config = dict(
    d_shared_expert=0,
    init_std_router=0.0206,
    norm_place='pre',
    init_std_qkv=0.0452,
    lr=0.00803,
    beta1=0.95,
    dataset='wikipedia_en',
)
Below are experts of layer 3 (counted from 0) of a mixture-of-experts language model. Rows are named router (the router's row for the expert) and show model dimensions 0-223. Each number is 500 + 40 x the weight over its row's rms, rounded and kept within 0 to 999. Numbers have three digits each.
After each expert's rows: "comes before" lists some tokens at least twice as common just after its tokens as in all text; "gets" lists some tokens that make up at least twice as much of what it gets as of all text. This comes from a sample of Wikipedia text that the model never trained on. Tokens count by the router's weight.

# expert 194
router:472467471490549454573518489481565504497576472553453512465499412546562442532561447492534530464537515442536436609464501479524538461517471586517483520398509464534494448558516465490487510574503472523521465496506513504530608413516595556460484525439488482520455518490553530527478495525431493483431553510471497493583525517473543423538475559510468471495570500568486460505443479543516477452505482481443543447430427495493494462501459554567485499500546446498526451528487516467528491481396456498517491445459467597517472530499606460448500560524494543542475463537509507495479467515519563511486523496475501484523501486558516512489469545514498473527511546475517514572521451476485505501505
comes before: ",", ".", " of", " and", " in", " were"
gets: "s", "es", "ities", "ations", "ies", "ers"

# expert 168
router:479424473516487429544505534433516479518550459542507542467527502456573477550486454576490489555539476507507450476464480492447565465516580548417462447459471443503517547499575469448511566495482402548472488466487445510493516508535587517412474558498461405487449506514491474573519457520518451520465515508473520509557480466522468439547502533448442525500530520601509472537529502507525493565496520502450525480462490500521447500512472546556545528452512513462491475537472456501510484554457525507490557561496435493443479555563564474506495518500437527499416534568502563569496532549541567479457492571478465485567526524497459417483566507477436472521527473517473496564515487467474490529550
comes before: " to", " by", " the", " in", " that", " a"
gets: "ed", "ing", "on", "man", "ning", "red"

# expert 105
router:418488501420462504523520470470490481471588434479492528467566446507479468519525410554546511471509513480474522512442522528496468454514542559476520504457568498519515434479568432502526528492447562455474443500416468449510526453541479522469420592431465442508504508465542495479501455500477494538454496526488475534521489507491515509464481502529528459576477485527560421495553493544501511484524516540431530494465450544581498468508518559583525472479449519520473480540438464462562455537460495468471467491492506563444460493457622454524430480563485464462525506511624603498462467529527494463511483522498503511543497475562512503493533557498524511502550458573489541530431506478471487569473
comes before: "\n", " The", " He", " In", " It", " This"
gets: ".", "==", ").", "br", "mm", " =="

# expert 197
router:446439511514489407548541505480597484504523502492455502482478454578586426495559470482507537534521446445499415552526541474560528432523494562509447526513524488559516538511479523495479441526501485539542504505494481476533530474494538611450498511407501498458469498475504538532492528551458478485492528498481473488595535483527524379584488567475494481550566478525568475522461492475527487460543413528517548498505446491505502465485493572543491488522484468452463481578492545449482423517451522505525527430459474549515512521504565440470503603533546516504486442499548578498437522494464573476479478455450468449517514544538496475535500535529447434497525542547475507486506482465510440523496
comes before: ".", ",", " of", " and", " |", " in"
gets: "s", ")", "es", "ies", "ers", "ations"

# expert 186
router:420464584479489527512489529519513572457522457537485526578549514548484475528506509535477520501516510513544473543458514513570434462464584494465499533492479485482524533548571482474528562457524503578485482496518498480539517461480510546477475532395457474458440537479516487442488476463494512521473566531436566529536546535476554430533509486468513463516554469544485444377498391558558505513456442428524526491467429476530477400462471485531517523469524465504524468521504510401523515490420558494503467475471439516472488560544469439544462544492488477518474490535488509534439506564445586483553530511492469500504469530546476507559494577463446504498572571567494508493554493478491483531529
comes before: "s", " of", "r", "ri", "ly", " 19"
gets: "ar", "age", "day", " Mar", "r", "ttle"

# expert 133
router:521447577515443559557513450457536554451574474513458514528527517504519545512515444538535561512537554508455448462527533556499518469499529514485503456444477535531470526506504491513541492579500464583534495466513359509483525505461548548517448560509478403460476537482516485496450485547524496507525554537430533480560550501493500449518480516488520444494540451492507425500511510491526480487509474522475442444487469556545446446464558521565491503552464428463495463504477530471524506506452518436477540416535463532471453513606554440547446535536481481459471505538506535555415475508466548488462570526550494468557504513501480490456460541466441512483526563605489536451498531509434429539483
comes before: " |", "%", ".", ")", ";", "°"
gets: "5", "%", "2", "6", "4", "3"

# expert 16
router:522495521486493502514514546493578526499482477522502607424550465516543545534559520485487516491513515497504494540534451531573516508514517490538501502445497488504515485513512419479468555483490453590534449505473496498525513544545554529520490556464397502470437498522466474500520542482531459509462540482468531508519523553503519455541418583503555432430488443535522411461554543493500444548520484472421527432504542537497485459478571511531498431502419503536599436545429547412506448513435518504413506450504475517491474498535533519545445530497544478539450429525548504482442451560486596496513526531516445535538523552507454483473568544436519444481506501498526464513447433509479451507508
comes before: " 19", ")", " |", ",", " list", " ("
gets: "-", ":", " |", ",", "–20", " 19"

# expert 113
router:480387509481482480538474508412497507504517457502478468535544481436516452525522446505552518488480544482473405544439450456568499474512555580528439565484514491545490495489484513520540549493482418494492486542486508431514507420489485514522503581521526526412499548550546561537450511467446445564447542541537501514568568514442492507513456482414498515477481474518528456399472539499480511473504474495459559513488472547548458477436540499569509439512487525430550441484483508433538460506410587473531558498465475522478505559560502529510476524472532529494488468563517533518484505529422564481477498510488418488431527476509422586483515493471524492456547549487473520562493515494503516541468
comes before: "s", "ing", "ed", "ition", " of", "er"
gets: "et", "ot", " game", " film", "duc", " team"

# expert 10
router:432419548453533435533428472504479535523563498514434542486564461551556455492497410541541529561504497438516468553507550514470482473501498535515413496441468427522514491529593458533527525542464430511533438388490490540477517482480484498526465500494508506442483539536537501478541515535506459470491533485543477502541486506503532511457531606437536523495561477523533458510439504529557474563473521513469556539414510536506484452441584524524518473502473444463541503499459552502537520556478549540474525507516484533398452511582492466574433556522479479491481482537556483522453518509502581438473524469503466476553476483481451517500567518503447527453533555490449521551475527447460460545475
comes before: "s", " of", "ue", "ed", "ing", "form"
gets: "ven", " team", " per", "port", " win", " who"

# expert 2
router:442471507497473480561477524464480445501555463459485540445566490502499481511564493557490555490516526505496485563480496511480482447547499537477507521491553535495496441487561521566583484479435539507446504479512431468504497439504505554454433554453488454518497537471534470479505471489502497547419546500502442562526474492437477500526477526456568427507469473501535431456496491546490523461535471505453564513500476513617497446490524546595490471515438515547427480559447568438533485514478527457457491459493490601448513509474544462509424477556467468469514465502574578517415477550533553510509490519504435418580493514577463468505520584533483466487543475534502511550470523500500485569570
comes before: "\n", " The", " In", " He", " It", "5"
gets: ".", "\"", ").", ")", ":", "?"

# expert 207
router:470463519458506526517464497496509476546515507518473596524548494493500466514522457495558517571524573427478552504426507533523481512454522531456522489450541442515515444468474517511541502463575511501505454514444492494446517446507549545408506488460494430475448585508547555502523501497495437547501535480472592547501558446493442458547458619497522490458549452579524472472490514540477515506523526530433511531460462481512535420457533539514510482533519479545440493591512563432542470532446482429447463492415466577488468499508539445488366525505493513469509475496511524593498532466495487447484568582473467539483508512546451478529533544484451469501492529570527529511472509507475474514495
comes before: "\n", "The", "==", "In", "A", "20"
gets: " (", "\n", " \"", "'", "S", "("

# expert 24
router:459441495474550519531457544502491538543622508527477498455500499559594519546506520416511539550544486488477499442487487514539499545444508539500452545419516554545550539517439435552498552520548464492477459504498415477533526480530553561440489558459505486493506560501562490443399517447486475505552490541465526557567470500446504518542459541470485431530525450513478488457491443495566439567532480498474443469480508504493463497450528576531467456518508427477450466500487515509557538511444482483527529497472458509488518509533467476458481550461392503545473432485550572529460487583506520471438489466490457486479552497508533565464569571510512510509499497576527539499484544540461449555466
comes before: " ", " a", " be", " been", " re", " not"
gets: "ly", " was", " is", " and", " not", " were"

# expert 71
router:464446544531488481551491445509537457448525490504566537404504464441615457593565512493462562518563482499486500504469491502537577464503549513531447536439532474490552453542533509549486484467551491500525448492502448495503536464486528535498479576471410471469523522562516486510464510483529465506477531560523518563528491477507529461470504560513517492500475462490541437462530503505536515477451515461514481452482480464544418438429517497539464487457473465420526504597439516503503525528458521488458452490528484515516405499526521515478479530482429524543496442454532523563500452487507558512405492555434473510516582541504447480497571580464490474488574514538535457534449526460382515526521
comes before: " the", " a", " his", " an", " their", " its"
gets: " of", " with", " by", " on", " for", " from"

# expert 49
router:513494549448518452510528522493604493435560484589546503443574490527521577537538474484527460556484498454528472527482572517540548534518490491508528517481513439494562539510486508471552501490508510549446427400498473481533499520514557580556496539497481502479464559470528413539472534508435465522523529527482500470553524498538566421517432501469534442457497430470522481400509458522524413528570474527486490455474491477496513497503529518501538431507444520537526437557461553458537447491463579458492492420477480518472489525502548533545417498471481474464464511500578485493425488543458510502518458474428536496543533562530544505462582543443494512502538530522488509489445450464444456554499
comes before: " |", " 19", ")", ":", "–", " ("
gets: ":", " /", "°", " –", " m", "ent"

# expert 6
router:373440495524517521512525480485533581494575459529519503539510527497545515542531499436531531494547522455517468513515486550596514476505582549499519468467483505490511571498556487563540489527463480467488456525441520495483566448451510490491521525486498434494488517420465515563483489512518481581491515492499449477540604488477500498518505514494511481435502408525540458460423458462547464516447533507485554460474392442499525459485527518526505482477434508494526430556524518517534489501473513511460545457489498531471543544573550525495419503553535494467448450507508525519462510562526546518435501567476477468534570443484394518536493496441547514507592553504555500518429451469422502553548
comes before: "ed", "ing", "s", "ive", "ation", " of"
gets: "it", "ard", "all", "ell", "ot", "ll"

# expert 249
router:510456517482565492561446515494482525488573415531497486533514464512566504544573450454558508463520474409445485487485522529534495473477525565528495517500518529490591514510480509511541474439522519505530419485512458444493523467487585568466491492471418450496496582495552514476502562458473480501484484588437517505532502456515540495543466551477521446546507470541574398434505560456533495491444478590472504459440510554574515498438526530513498525480506520497501503503497514519587517541464478513499476508471533529484490487504519418537469551474415480525512517488535487539459531498445535441482477555488377529526527535497408492467557539467445484486578474523510500562462463554418470537520
comes before: " and", " ", " the", " a", " but", " which"
gets: ",", " and", " or", "),", " &", " but"

# expert 12
router:429500507535424486506454529401499541499503434526527520517546462590573472529539447465559509541507456445460519509513479474518536468541567527490491486517482498476481468489464513458524499502470519555532457450473475517540493539553516519536443464441492468472461537474494567520516471517459483482486562593486477558532509529486508426545513555448532440541484473532494453464482538444534528555494456491500576512529516484582484513462526523519473487527450458495532473559377575385551510557425504509479495503473425541556484541566540542486430541484474506532433492521593500505469492491518577481466475467419468457561523562515474511553498524440449496522519556561483523472503468471459442502480
comes before: " |", "\n", ":", " (", " of", " and"
gets: ")", "ation", "\"", "le", "),", "e"

# expert 42
router:494486560537501473525501461523569463496525503457510553442500446462584531598496436523463572468550481452506522507449488481540589418538537491478449515457528432553535485540553534529507500503531440559527470452431439546488545469513512517539492547498457481464524539544541523506384523486521444510488549509518524575481498483476554443422502564503545483482500484512530419498564522489533516508446533455476510430440508515565447452430516532549469454464450485497516472548487477511469504490492517529491462416506472514522434524532513511505492525510479506553497504498518490557488420493489515445418514588493524456546534530491495493547560611473497498524541494567518482561464495475384466533482
comes before: " the", " a", " his", " an", " their", " her"
gets: " of", " for", " with", " from", " by", " For"

# expert 183
router:480470536439459499548506548509558477450518519513547468512558528519508458573470476531554536496511564521496408559498568474471478448436540562517499499470502503487515508488541448494579523519532449489490455456484451528448551480506547494470473514524481492433492524430487499496450516481490460537531566507470452489569487441487542470505516486475439491538563490512508431485443492524475454540533514493507477476505441550558494444444570515530566452461490505529498476585470585412574483520495530443451525465512416537468492553531592460514424539576505496510465502476550550543439451517517549427418597572472465511509500505516472484532571558446497494460493545531515549517520476514466459551459
comes before: " |", ".", ",", "–", ";", "th"
gets: " 19", " 1", " 2", " 3", " 4", " 5"

# expert 33
router:444466470517566517586484448493482582542516414542508541511555482520541467526503476446495516486558489434445457513464487503578478508454508510556481522506491501471616568498455541541528562452475500539527488465506446451502526445480566592469409531486458398412463476499582482522491554481534450548488537493488471474485477465507530472523474543489493496529550382491534472472510525479471474513471497494497504532506427555520521509404498532568499483489477481476505511503519557528626543516476469424507524525518489530494527500488548469550458497510408519544522525505551519556478485528434516403439479475483414524497502503539458481521512547486518485502563495552522557560522506514500472492535
comes before: " ", " the", " was", " is", " he", " a"
gets: " and", " that", " which", " The", " all", " but"

# expert 164
router:362414564441501414536475558498537476463472486544460517514553496540510484528542454497480506520556508500547497489487521606523544427491524552477477447480525486537513530512509468482579516466569451573517512487459516487536546444527495476523463594464443420474473583474540536540403484544494464495479541472438582529516491513515481514527485535448545441435569428558509511512464517500512493501507471448427528482476474535526503471513565526585503487440492480472453487522410518412537515489470523426500476507470523538501477513524538502492489549516481453544466441519492557554441500539557490470424523578482504497531525496522434552453502519501515529461515522499513492531438539527526514539483
comes before: "\n", " ", " 0", " 1", " 2", " 3"
gets: " |", ";", "---|---|---|---|", " –", "|---|---|", " allow"

# expert 67
router:461512528536531477543480497451569492449525474514453535451528455547550504592542519475528486479542519458480526512439535589492514533461491511516450499449503463513542411525505511504526489477519526490525427489500371526510549506572545608505452559498496421466468488501514506495422520495533481503484592491473599511509503504453522510469499545519494534486519490545488427468482499486559468522479505507505493429441469493529497427405535528513533440471500431494514499495424469458564456527443517468488470522464488518456463517560512471542459515492441538578466414464526494581497515483536499469497522531441443508536572514490456460468525626490494488449501571544544455550481510460485495481563
comes before: " the", " a", " 19", " his", " be", " re"
gets: " to", " in", " for", " at", " by", " from"

# expert 36
router:493437546436442519568496488474465482519489501565491502471531487537520450546532518464566602567470543531536491498453494527525474461483469548507430592455482506474629500518502533525484586518573494557499468469417461480488572457476531535474444527471484505530467554480529490550401461516525496543498522519455547498533477519537487514499469511458489425508472453481523394492487480480571425513532520437472435525513441507527504482463540542574521474479517473465514417502514494506574560472417533519512501430414485564509517515562468477490487539491504463521468506497534559531454455550488503494411491502427458457469544506485520494504599531546483476471563471527501520512514514462511444530522
comes before: " ", " a", " re", " been", " the", " an"
gets: " was", " is", " be", " his", " were", " are"

# expert 85
router:426491535501524523560512489500579449459483489550487534447586466512569501602591520477524513436504505514455485536446543541501511545530502492550468537427472481519553462490532497518536499493539477486489475489546460455441515484536513539439478477521398407470494463533497473540474461537480501514436542509495531485554507558498538473552535470482451521468532532484524451474470449500474479487525514524481525428505492459581458447416490564538527470485491416504571486527380504464510480513468539533440476502520508514475534573577472498530474526486432494546481427532562539556488452527496514415430493462456458497514574533532482488539514552467458427448550604487512470494492526507469497540503
comes before: " the", " 19", " a", " his", " 18", " an"
gets: " in", " on", " at", " In", " from", "In"

# expert 212
router:439475554499499474555490472478499486531543528514491564591512507548496473496522536438533565535485438489458476557490492427494483462522536560433517469522509561529488522519490525568535470505509500527464507463462461432479534452475513515470428500448453450464451545520545470541452516488513465471467564498484454515520432520478506421573486563497488431492502445543563449415512516516484472438450540455477484452477510496608476456534532509522519463456549476476522479540463547413512448515435570551500521470496460539430494466517519532504474540482443539497443488465576549538491559490495540510502585579447464458565535552525499453537577534406463514460479545498473522536482471525442464561476
comes before: ",", " |", ".", "\n", " (", " and"
gets: "\"", "a", "ia", ")", "land", "ie"

# expert 80
router:440463552483543487515460497541551541524456498522455529477563421578515493571523453478481553457565493496523530537512516474556531491521489546539508511445475490515506490521500428531513509454524495551529522418493461467511567487512523537489427581401481465480457509508522504526490454463522439516473551477465538536551515537528473514546533613463507482524573505575475426484523525472528508529442537460408505483470439502499545530481535589527521465481516513518482470521479510430522507457434537432404471481490505518418453515502504534480460519471521448511476413537497531572452433511532550488493541515441465505568524490528375559474560519500498466467579482471533541542456551510497477503521
comes before: " ", " 1", " \"", " 2", " 19", " S"
gets: " |", "-", "|", ";", "•", "​"

# expert 170
router:502431485476464453527457491442502489490512497518509485580540479448538471529560435440461532533513495494449521526472531458538562530536561514503486505484471507530442483550462535558537512476532503519440519534501481458496563503496507518532477586473475412504465535526610505510490491590480425523482522520493506531591525478489526401496478509404468494514520523457546435438445558470554553451506479482463492465461443589544498441538515545561482472481497459462476504563545504446483513491461502450495472447514450511459465544535464497446486552525395538526493532552482536543449470517448518393513490543469453466477519502520433467509439534500560472522544556532457475496517567511485476518602
comes before: "s", " the", " of", "ly", " in", " and"
gets: "ate", "ist", "ing", " of", "ated", "et"

# expert 28
router:496485534488498521524443518451527509464569410533484478510591489542514469504541443468512498459485479476474469531508484569499526490513505593518480522478544537530555438468572512495555472448510508484501425491473445423477514442508519547436484554464409444491506537514538507484523534483467467503439503523474475515570471468533509501514459511482520453501477494558532329473544476499574520506499437538454550478476442553589524453493556553529539499468463519535506507521432516495494450555467502484476486442487502537483479509500530467514441563508486502545481512551557553521430463486478530504518456557509448507555565513494381474462548555499485523436584494534508580513421487521496493538557
comes before: "\n", " The", " and", " the", " He", " he"
gets: ",", ".", "),", ").", " while", " when"

# expert 37
router:475473514509556488508506481496494546531518495551493554499576488484512506528492437536550522529515477459511488500521525499463497494472497538493479498390522486504511495537478511590442483472503473575477456503451494501474494450492530516399474478448512417448493555553527508520498490576515489548534561507508582532524502487523521497544465567491479553484538487489529505491454455509576496515440487457474491471490464493548551443442502574554464479495467542496486491598433592449527470534500467529473524530460430610453485557555541476511364577566503533463433465525537495545447537519445500499486514516514443537486546521480492492490582540415398478474524486563419544492443528517473507512513
comes before: "|", "\n", "-", "==", "The", "==="
gets: "\n", " known", " following", "History"

# expert 214
router:420446559511551477546478477500512453471477523578470587488546453572502513527551417478478532506544504480514542533496577569492539484526549544512435543456582482538500523512476448506566557430529400542514508450462466435567598463488494510509461546455449417467482568492557502509437549554490432472487495469447521526518487474535563488513475500432561487549516476530509482546442523535516497491472488494441551494498437502517499512528544508569543500477494495485497475529486505464519440477472561428530513500477488528449476535504518505470474515476426460506461434562458595507471476560511541478456517563489482433521558516451418566518509483472519526393540510496475473505478520467497475504514
comes before: "\n", " ", " 0", " 1", " 2", " 3"
gets: " |", ";", " /", " –", " international"

# expert 93
router:490457516506420516554404497473492600479442428501517536570570437556545522520544443487564514533509536525409511571480510529524467487520593571517464474522509480568484518497530530509544500515502501572517483494504387484553503433512504593430506526523495458494485517472528495452470469536479479501487569520427482549563522526510496423543500530495546397552580439523563488477527496464525511539537480482516511448480429551524520475484527553536497474492487464477500416495445544495515525480437501503444461477503464532472524525561492453525473520486506513462507495535513558509476440531498527465474482452508477452511516509431505438517498575477432546444470543565472551488446543440481487549453
comes before: " of", ".", ",", "%", " and", ")"
gets: "ation", " years", "ity", "%", " b", " time"

# expert 178
router:493472489442494533496515543460517525563522503542466574450570498536519518611511509516536533537470487407506528512480477488496498501471584543514511558457483465494555471525504479467564491471553434491504475475480524467490494474552499512427472505429498389442441533482547490552491482503517490516464497479500553530508534523465514448535482557490474476454553497579483504428450455515477528564527473513464459508501457474550501515466541540569490480485530530544517495614522574416500459511478480487488482445456449566494462515521529500520328632530489512464516463503560479517462514475492502476444502514481468471487576542562496519549530587441472492491506495581517500474467527481460457513527
comes before: "-", "|", "\n", "20", "S", "The"
gets: "\n", " (", " \"", " (19", "[", "“"

# expert 101
router:505423521444523472618531505460521434566512436504475534491509425514540478535598391527554530483515490423544417582506480529491478476486481545488473567427561456514496459509452472518472481533504499508539489484538444503521564409527541488474473488372489485426476517502505478542491484559505444514450552501484504530521500488514530414549470551475474541498561498566538451507499482527551449499528469505482499480476442476500457491490497556548463509486527489529478511515478550478504481551441503490505499399474466590500502535506602503501509531513508522538498502581537502467486460596527591485434495519492505473565503502595521556494458529466484542484507510495553490543510464509463469509530
comes before: ",", ".", " and", " (", " of", " were"
gets: "s", "es", "ers", "les", "os", "ies"

# expert 55
router:532449552500461519526506490461545518465538521541536472513532511517507524487532468533500508516490513499475420509461560559471521456499507499502519499481531493499485527493544515529591532558484474551532454489495417481532559494489531517476369586543486468417492558493486479545460492567496455532511550573447543475613527483507550402558506500424512454503516497473461465443466498459491418484511490469472448503494472498566508445475564510548515513505496455434561504503539530455557477498454521459452493447522468542477498538563520460563425538557468449491485514512517524573375423502450543482461560489531516468479472557519492519489496504496455522461506563582456523477541505509430440572490
comes before: " |", ".", ";", "–", ",", "°"
gets: " 0", " 2", " 1", "00", " 4", " 3"

# expert 127
router:451506492426552526499449467471540466534507467550523547462534462486491448483543475491467567473555495472537533552505595509493540486488529606535406525514533462527573470552488482508535497473547488554515489431472485477510564494509563567513493540487486466483462540505515458516500433462492416478539533494410522588574549500509521511485521529489511477590540474554569450476514561520566513505452516479460559497476399517567531511478459541561502465461449446519465467530477512520501541470454598459477523501446468485444452538535529471545463470463479444473421474586545535515448435506503513478524486503431454449595521473507518546474537534489482519495485525496498527484450547482446449520515
comes before: " ", " 1", " \"", " 0", " 2", " 3"
gets: " |", " re", " Re", " di", ";", "Re"

# expert 198
router:505472536460505495550402465512486496476528465528516534504508491528578459536487406431532517486480468410523482533522492569527532474486510568539491501502510512570601487478556547478569506467521469496488478470478424451456541410508525594446516514501373453433494547489596496497496502460475468491528534526433462515488486489480476492517448530478465445539498439514555425481549447502545517553440452542494509521461456583553553491453529525499536479468484498521498493526514520512559453490502487502488485515499506542525507504491536461530450568518445521530480501558551530527448540538428532478499475577522458518528551508511440514462545582454531520459586523500488549544530489523398482474561
comes before: " the", " he", " and", " it", " which", " but"
gets: ",", " that", " which", " and", " where", "),"

# expert 88
router:478484530499487562525496481508489541537485530522455592459532469501632473491467473442485481547458549492521498552515514537593527480503511582482462511511508473441516492450511493532512489515529497528579412460456477421524529549488537552485475560460504428446455533482560462505466509428446463524550514554460524518554567543477520432550507460461506548523500500514578496498481493507524517559529484494479497423506446509572473477492471489551447418488545459493527430493461500456549512520442584443483468511507471515454508521517513432521462535515507487470541516524509576489450523539527599473479476507497492417482489576501445461488525583483389488444559537534448538540478461510481450487532
comes before: " of", " to", "d", ",", ".", " in"
gets: "e", "ir", "ad", "age", " time", " years"

# expert 83
router:452457552485516519510545468508577453470538509523530521423569417466586494631537473498492552442516474501570492456460495505522556492500510467488423541385557464539533439513554468509553484459533461536526449457522513475479557507538526545513448563507466475480503510463536523496476563492524435549463535560533507538510479484435571448444501488519526519487503475492574448470472499519521489470465511455497490410448519486543501403481491515497445440435473499463533457557443499511522476501475515519494457499500495494523453543510519503507452491473457498563488461491550506483505427471469513429444506528410499472533605550512470509536577529394478473494531522531536515531467508462460474563514
comes before: " the", " a", " 19", " his", "ten", " S"
gets: " of", " in", " at", " for", " on", " from"

# expert 119
router:482472520422456500510456472467558504496564512554485497468553465510516469543467518466549644556525506461514524478469489487492505537496503568506505523467527535525564491535538444527513543529537481566495466475381440456514528511507525560483466529480420500517494533517489484519447460480530432524533548540415558491516499536467482509477487538418519470487491458489516413495482451523586451567474494445495476474520481548511450418478567540534482442511526507458445406511510577481515478570483488508454493450404446486524510565568496498470456530467495493496452494460570505556496431551479521490495480486486434458463563522496498552518592485502526524497587475565484530543518525538519454547519
comes before: " ", " a", " re", " an", " first", " also"
gets: " the", " was", " is", " were", " The", " are"

# expert 137
router:498459540534548484513527509442524490553490505561541524493542486495513493521540459558487503521499478523506473450409542472502515495592560530493460540442475443489487554491486524551499504483512536455431516466451406491531574424501533502523500531432485462528462509518610494517485487533445507528483524538459578493555557490513475449489443534451472513497546490536458435508545505503496506547432525531451542400465441553600528445471516519534488461437539497504507424552478510466531493509481491476455477494480488557486515526550519532539528536491516433452489490544544508643423426558453545446441496494555435494506501482475484487516462553448528536537530465446450516515447556491443479523564
comes before: "s", "er", "ing", "ure", "al", "ed"
gets: "ist", "tor", "id", "or", "und", "ctor"

# expert 17
router:488468466441500460548546513467533511439541446528488464475523405482554499601478434524502489574472560502490468502447581528486505501481589561452407479498412497535538525511530434513515606505463461540435497502503485481526516504527527548450450554501410488506477482527512440555516459511482441536514545469482520586520476514482572453473501548411508498483459534562550434481478493528555474486526489446408536524461502523512565547486503560563527481493523495544528511535399522423494485537474497556488516460517437484444516494543517521497503470521439497568502518523578506516445475503475544452478477527501469486522563520501494502536520544459458450487564479516485516557480459458459488583502
comes before: " by", " in", " to", " the", " on", " a"
gets: "ed", "ing", "ated", "ted", "born", " made"

# expert 112
router:507452520514456517571529480464517530516496456502439457492471487499526489582554406474489521534467543489502442552417520553483572508491498511407392450484490497537533501510549464533525571504455454567462536457477485472495542556557537557459477532455420406487467509539535463525526451480487441513493494536471527508508486484505512403545469539408509524496490528579491425537505540521523500512494507498384517485476502513559518473485492505570517478531556567514498462574448484493572451511507482497458516545458410485482521503562506499546487485530434524551460526576546510481445438474530545470476517582491519442560504524519513493504554558466445474499528501511498475519552508515427465559546
comes before: " by", " to", " in", " the", " that", " as"
gets: "ed", "ra", "ated", "ing", "red", "ted"

# expert 7
router:525398508497490484519482519478531491532537396522446459445567417532533488520499499510542584480511523526495506595484495512511530444491512498519521546493470491473451496513506540501483471458514494551480475520433493465483549460490542578495451579436447426485491533534522487477467459456461493558422475525491508532564541461517448518530508527491502506464503491538519415449526506501471491533476493551446451490448523487534475522495557606551482427492502498545500457509519522456507447498408573488438501510530470484432403497497518544488437473538522528503527510583578556481451406529505510483473525480489497525594516498595411513473523567509521444451479545519534488538444566546469453503512
comes before: " The", "\n", " In", " He", " It", "S"
gets: "-", ".", "–", "/", " un", "{"

# expert 100
router:463399521435488489564433506479570498518488511460471552477575492529492446485569491557525565522487498443493463460509526450532484464513527511496491560527527472531569481485560556562470494532455438464476503454502554472522527456493512498476482553461469450428510522530553553524451499527504472501483531462483475578522586478499439446516496547473488470497481511509540431398417527507540452504502524461429565476434479485595508521536535519584472439506475524457551431569495501526545495523457529496507474540498462550527510555521486490508439550410483474477485471566553494539420436561504523434468525535523420508468531487579451524495550526469527511441473546515507529545435517521538474509489
comes before: "s", ",", " of", ".", " in", " ("
gets: "'", "ment", " film", " team", "ction", "ion"